Below are experts of layer 3 (counted from 0) of a mixture-of-experts language model. Rows are named router (the router's row for the expert), gate (a neuron's input weights, with its number), up (a neuron's input weights, with its number), down (a neuron's output weights, with its number) and show model dimensions 0-95. Each number is 128 + 24 x the weight over its row's rms, rounded and kept within 0 to 255. Numbers have three digits each.
Before each expert's rows: a language model's description of what the expert responds to; "comes before" lists some tokens at least twice as common just after its tokens as in all text. This comes from a sample of Wikipedia text that the model never trained on. Tokens count by the router's weight.

# expert 45
It responds to: Commas and prepositions following a noun or phrase, mostly in, of, at, from, during, between, as in rise of Thailand or Glasgow, Scotland.
comes before: " the", " ", " a", " and", " which", " his"
router:153165122104127187109111115106135156096098160192117091101128131137102152128123096125139106157158150115143096152131157132125138130147143117086093114121125103153130139119128160147106183109126135161096105149160099140157123087141126124134144137100111114102168112093136171088102108112103133128
gate0:120141154121106145118093107173140110138113119124111104113148118115097109094115144136136109186134146130113091157096153081105117132133126151135084123128169114146139109089117070142166160137135095147161160124121092124157110075138158129140144087144092139149110098131099129132160160122101105112
up0:148098144146139072091107124134093140136200149152124121114121136109135122093143132110114129119130101168158126126144108118148133119131106091145118131096103158121158109171112130116167122167135150142148148099174165137104157180112142132094106166131177091098116132114151162137117102135136142149
down0:139147130117126098166186115114129089122167135134163068138134066126093141129137109162168128156120121138136101132126097114135123143071116095110113130132092128128163113126074125137151133133106163173100136148153122101091121131112105098123126116125116111168156138142100120151159135141105125087
gate1:101099113144119116132112131169127165166072162075131126147135120124161113126116106148111107140107120153121143115128058127080133068125116133114176144140151119109108099164122107158115135140125126124092118167130114095133105143093084152122141116118116104119186127169109138128147117112121144115
up1:111162098119132110128120143100121094184138088106108130134106091102134108119095129150125108122119104171112124116076136085097122155112131136156157104072124132089127130126098138094093128157138082091135130134164109123134095106104114085129132099113136131144131077122092141132126147093090135150
down1:126110147122131126134088138091143136122093104125119147141115124096110120119109141145141114149060092155155120139084042088116136106141092118098124155120131136109133135115113110112132132147049092124098137140124103110155095149113118127170134146104084128104145142126113103116136132154106144155
gate2:104122160123132107139111101118119135131132112157155108113155154113119125161121130153117084181117193160140159148099113121114160134095078109122144137163083092133134138113136145085142081138103150120141133139133102111164095179114168117099096080161131126145135116139119151107150150118128111114
up2:115136099097109134156131137117147109142153158080110151143138130126150112131136175101136125085093053145120131135111160143158150112136114074078143102106179112142143125098125131132087096096098116161136119120068179150113123125116118153137154115127113134141114111139125127131131150157098123114
down2:147084147150107142126114084112150134139127145092074136146148128121103103112149100147097141158130125107118122108100102140163146122122183144112125124177109116092126100076094150113127161163147133144127128123126108133108091109155135175120139134119131086149111110123152188179142130142166142136
gate3:140118144082139113178153134128134176127141109166152118122157095158080138103125129097159142143131136123121096104115119120146096119157122109128140135129143162156167117092120113121111208105137109157145135104118122089115131064136138145105074120114160131128167111106141125114130085121123133109
up3:074137122128127114117115135149151107139117113102114110116143156143118118132084101162141092134160156089109111171092100142109109060140102120107142141109086135161124167112128126108111136112132119154105149144131088131084131054147148139140115120098134139131139147152135090108109117145122089087
down3:109176119109129089141150177120104137161126138183135104108129143123129113146117108128103143154092087101143162144134108122176136173137133073144104123134145094117131138143070149120135149103116132136130124085134131105158108170117118123083142115130141140108131139161111182077131122124129138090
gate4:117124136121129134118079116102114138168118132122091116126164119124128115131097119118161130139158096162144089108158104100110145089099141121162099112116107094146112091121141168165164146164110121099134172141159101117116106161180130129115132164114107087106175146152104122120077146123154121116
up4:162107125128123148135108113143157121153139158142131128123153130126110113167127127118160124165148087116128123155127112111089162139113148133139091103107094119137126088148107132154160088163139162125136162178138111127128132155162141116120172181179073094109174102125117113123087156111128160127
down4:156115150157149101180101162116172126102113120133151130133090118152165149119124115133154135128111144154148155073119092134150144129093109115124102135136105082084098174101118137107121139127108132116126085144150139170075106139107104132122154161119145138159131163122118148155106103150101089106
gate5:087114116116145086099115124140149145136170140116159125105157131078143124161123071072128092151131144156070122178115103102107109148089109135096122092151140102115147130096135136115117130134120130143108089146106137141118116149107116157103133101121118115166188142119144149104124109110130137095
up5:144127156093102138122124106144076154141112134063153096145123108137184119151126124187124144113116127138149129114160120150141127135127168122090132167142135093140179123106101097094070134128099166132130098138144156123139128101123105143102113139122144203125130112121144148129135126131123130158
down5:115173116121137145147146104120148110132164116098131109163099089114174104128154156133114158135156110132154088124111167148133089120145115091163143124179132130144143171088151160133117120145135104116135132148142117156117140103120129150114104122122163163183152150120134114155068114141151181141
gate6:102149128109135131140145109127148153120135151117138082121112135105176140183122075103144097162125111117141093163170120119136125112150113103150110169122113112133133136134116122178178081130150202100115107165141135097151135161096115125152150152141101117126140162133112136111093110149147126133
up6:121167123116112144121130128151083145129120097135138126172120140159101109136119084145118114155105136159117189121178114134064138169125126124132113131150117138151107151141157103141161083142107175151114142143107143158165154138065110134107151146147073120118117149126127118134133114142158103109
down6:133150162124186133128111123160145161133111107110133164120101109211084170115126146149102093166148136116144159147138144152144102122106129113128150142129129147127137139111090135128082134159144100141087163121150122147139139121144111136106114114125129174088145085144079153119125098105126141106
gate7:155113121145093110142120137125130116114111113187122141169114096131188142108168137135139155122173153124112115129133102157147140159116130101129093119126116106162143157120142090144131135184127168201107149134120101186156148099124106134132129126163095134126107091113148146124119119110132154101
up7:140174139129148169120163109136165164120118118125103085102134106152143112140110146112134181121143139083201116157131121140129106092108122132106129187168137103103103106131102136118171129128110152140141164186107134153134164130108151120142170109120116131128128089100110125120124149122139129107
down7:104131124110161144135119150112153120142173119131136180151131120151142162089128123155113129147126124106119107065132149115163164124127139112111141100159102148109132121113103126131128151175125125091058133133081104162133092140130108102096090110151114110107166145129091130115108067132139139108
gate8:132111096099169145121108155164119115175097168145096119132141133119116145102108156166088120132098120135121133122121147109089170135173102130093114116151129113145097146112090061152154156107122112135133136093126102110067146105149135138115159124122114125100146169105099115101125137116150125095
up8:108188142127113150134111097115120111101106078125113160158141161146100115126167141148122108136135166083096143144133098121137110114134121125110142130152148082119134109126113087105159177127132126177173159091110110150145097105088147150113148133125112098116109106088154137123122128132147126183
down8:121076132150120132083118148103155137126138149086114119056124097077140117142126148139118134078147118145162144110148154108125138145131140135127137121119165132125146107118130154135133131123131142090117113093124143096123134166164110077147106128130116103163130159157180096167148140152151176162
gate9:140128090133147191081155101142135116128099128134108112136167129105112109119129101159099154104127151141162134145130147133139102125110155172127141149140160156154134100120098153102078097142131111129071107160108115097104142178131127125126187117105123140140176104119123136125107102116134134174
up9:139083136143106142091163060146134136115163128087085119104139121143148128113109123112096123102098155118151125092160167144143076121149126121118128072121137106124138130107105125148074112163126102113099107148150140111085132162121184109146141155115129131130166126136131123128087124139152116147
down9:153069175149134115129165156123140143112148142136134119121129106177104077169109118138141104107178103141141094114119137105148118145163135080115141117109144089132118153196124105129130123108123107112133138143113158129114107104117130100143114111190154109145132130126106084136141130132135171090
gate10:080126137136120130130099108150172105125103083100100136144165105151157159121103129136088114113169134140108137142128092134140107125109134125129100112099120081121078142115111128100069121154159124087108109135151138123104123113134123102112157105158130161126194099139155149145152117117086145155
up10:163081151147128141133079132128145153100123114135089157135111096115152147141119127144126065139102120116158156105153149131137169133137148112045104137139126135169147141092136150093070114149124160095147109099112139135125130120118134143118142130131110089123131084131144121124066116126114113122
down10:102104092101127121185162121173100124118127098127155152148142138135132132131108087141141158133139133099117086143123111151127096117153155139098173144097120173135117119123151177118185155113129145144133128103119145077165103111141101131159131146131149151099103136146126159079096149151142135100
gate11:131100167108129112140153115150119105080107147139103091166111124136145119161144110142116153144111163168155096135140078092169153131137161107139132151060132162139153093124145127119136133110140159121138143147140115149136127125125092141128138185103118146156143115113152117150179103140144143074
up11:113109148142167142118205108140132129157114107149108115131113123145127128106152130139152120141101139091158120121099096122141119076158119123115194131130105154129157153136167127151160127111120167150124131140132072092109095158125151111119123152070151097126112112121121117128163106163123158096
down11:111128119110129100104120103107078183172140115126089168131146124127129106107122140149130106098181119125153154091083167147134127129115145152145135161139103121100116141140102103094098111154113107167181126105091111112112168122118139134119161169131106092108121120144111141115124150128070116124
gate12:117125127138106134129170093162154158135137158134096176113100164114154136132094137104157157095116083126166152117115115101166143118114107112125132099137140105119132139127118177106159148140107148081147114181153155084137124172119109136134147147098115156108151158103133101117135153161174123141
up12:117128129119101125144162118155098135151176080165139105115130152120117161069134121095098153072124144110093153145134173126136088102089146122124198124163146099116142150111097131105104128122126111137130115131105139113138126104121124135131073125118166179117115148132125125116160143159154135121
down12:104123124103093143116118154092082135130123071142123058173143142136160141117130134112104125132106116135120094110119137131095091107147146095111120164148106104115138087127087074141150126160109132160130125128107129138104125137157149105142116142117122150119170130160091066099132135139097144153
gate13:086159081171125149123096154167143146111158116131130110165130128102159156132118100123146119144110135152159143151079147109139143157091155104118106110129134098150158159127100122131165148168148110154158149148140128154138108170112113132137158134091144118142126074084108140140108175133108119151
up13:160120123126105125114084119105109140124128130147157145161155154137097115133126175129161156065163102161076163151130128127109106140131142110168085116127157166140145129149117145111120121135103127099127146121146177138155116119162120178136186102125143132128139121136169157107114105166126154104
down13:118112074102141124104096111160144143112139151146137205141106118115159081111125151159149166119116107126128128156133127116111130142133160153126118105154121089087130115092111136102118110109106149120094090098093093126149130087097102161190101104156148128113113118149160125142119126124152122113
gate14:112113122123137129092139159120143132113220168126091114105145121102102101166078112142112114114128074164122125125107153141105097164126140161118138139113120151144119125130094112134134168133153125134148120083148119150077128150125108161118111120101133089122127132078133166121127115140104125166
up14:132094122139106095131167146080123105104114113161146124079112164113135166114137106117101133165137114130142101136115128145118109144148114127107148127135084198145113082102135132064101095107119109102152087138149162099125105132128182139122130090114154155135158110136150124115152153122127119140
down14:112105118102124132147103122160126201133141131124103147191108110128095125082119133132132113118145114136117127115111135146129141113103167140127135127130119103113105168126124157109105114056125152128074110098146152087097071156134104143130134129121116158178152160131101129156128089137102130112
gate15:142160167161131127151126126096127166118138172123076151129116191127089119155137103136135100069151108072120112146122126144122165122146145114137123135143085121133160120151091130151119116090124154148164127143140133076145105172140129151102112120106097120099146125130120145099139102153103139154
up15:120156138142115116113120161115095113111174124128188125131154147122116144075100134139142153168093131191118109120154100134171107161142129124132148108134154103129134126081135112122144132123130129072129123135084099147129084124090069108135155119123133146102132110098147142151171142134111100145
down15:119106091110122157079150096143122097144078097124134082109155131127129112171133107123129115117148134103124121157097179122105116090143152161120169105126079172130124146155177136155119121163126122146125123138155173140127157132125172135145122109150103111116103132158156126187144132123135127099
gate16:128124158104159092104084092101141150102152108114105096127134114131143129118078126103137136111166153112130148107130103152089120155110140115127146152107105131081117106145111147148135139145134132196113166200148118151113153145136166096159096162108097118136131156131081141119119127112113119148
up16:129173118101115119132137106170127154132070128120102112136159156121142106153164086091137100125124102134109108145090094151124147104120150113094135133127164116131115129079100119145130058097146117140114127147111128102091112169138102183126164106136078104140145150099119142125112114113119116109
down16:138123137150148119134122136107124155116121133125088131091084096130112094164146085130126098133125122091150135107108109114132145168114089154121141088108139133182126131145133142158089110121134115115113157136104123143081166153133113137105172129138107055143087152131130141086075099128110156114
gate17:130163104122142098118110161122109132142101104086149089133107130122075132120149123147109156122127135099104123112142125162170099063131139115114135120133105156110115140146121088086105135117137130160083109142130183082146139133131128137113086166122155113126129137135109163118206130110158127130
up17:133082149149122165138156161126124073124123104158095133105115096134176114130134173112117137109103136074146123112098131108142140129126136123130148166063144114127158086117151110150141142128107123127177119089140099124082122127175160109152117106122139133139106076123107130130084139108129139115
down17:117177132158099152110133109116179088161148123113091119119114116136151139142139112121116073126142118162139104152133130124115150107102150149112181112173150120131108090137147134128179162140142123112128117097072106104152168117114111106112172142137078170129132109130104105153109113116121106148
gate18:165090134157131128135128130161114147158143132137131144114126130073132137085139126163109149145088142063111124147127132108091111128158101137143103145111116106163107100165112112121138110126150109078163114131134090147103118104129123123156192149098127147145163147131144144143188087154129119119
up18:112109105082127128118140162171138112115145156118150132083102110142112145164116100124089133177101105127142109120142132141094102162135133111149119159134132146096131122156094130157125180133093133149111154127161135095164090122141169164140161128123070176120120120140114113127090134106101096150
down18:166142170152123167108121120135116134109088167142121138146129090126145130127134123151128134146094168114125129104163141163136158100107132133154139122134143121090096122093128145149119134099145117153142125145131146110138127106178171167131109108150165129087159133160153129152076157115120207160
gate19:120139087151137143123143093148174134202122146160115142127191133115132127089136142148093144079118112160141131126091127135132151125144115144086133112163121119149122097088128124150110112145129148163173112121147115122104148108137059111119111119104121126140164125151147135138166147115137158088
up19:097122137121143079146170118105123102061167137169101136120124122126122155118147112123135084192173124122112134126140127126140141125123141103159119148113123151119110125146099132135106121093109122095072141141142131088115093111125157140098082133144146069133110156108118168141145110145094134105
down19:097146063109165121144160157125147127110124148111103107095131162180188112147133115101127121134108169157131069141154148143135119140157155144139111112158091132122114111122160129116105111101155081100136173128140132084108163119110147165128130129122168162128115113128100144118127120144116129104
gate20:140149137087126143105142099132135089143126158130134106143126167107148087123153118154167137121107111140124163090139106153121127116140162168093131078138151128146095097101097122117153064128112123185120111155121136130133169169166138100142131139168128105140144091086156153137128120145103107137
up20:127165126152104121125150134127120095091119121139136086148165120123094120080092113161129108118173142113116164135125129163110122089143123122127111120157162178143130169127122098106116093112107162149112122112132133153100171154123119145102179076174103106110120103132158161117157110162134126148
down20:173136130127108161125100123120180081113139121160087136156147119129108127082132104169160101123150102102127125094152152148164101087159110149074135126120136080085136121150122100146153107116128128130130130123130103134116126163129097142143115118140147133183104130103183116153143153133165139134
gate21:139126141102144132125112139137121114160147122119148145150151217134110129115130121109111135145165118124107124089090094124138077115147101135155126110130092122173116165104124095133114127113176080173125126152111102126113155075159168153131102172129117110148101111133157147126162148132118128133
up21:116131149156139124110181128119167171154156151125160145109126169145096126123043127109100114165120096116125130169121096164130121081109113135094144136130138158123098103085133146115138157148130137119173070153144117138146126134113093123091150135128117137123124103106160124122143124148095129124
down21:098148104100125190136129124134165134134115153153163128145113114140119129145148139133099156126109126138104078167130151090126135111138121109114139096091110107121121101132068149115141176123112178137113154117128094150101124163123131109145105116163126163168119134192151172153137115135130170114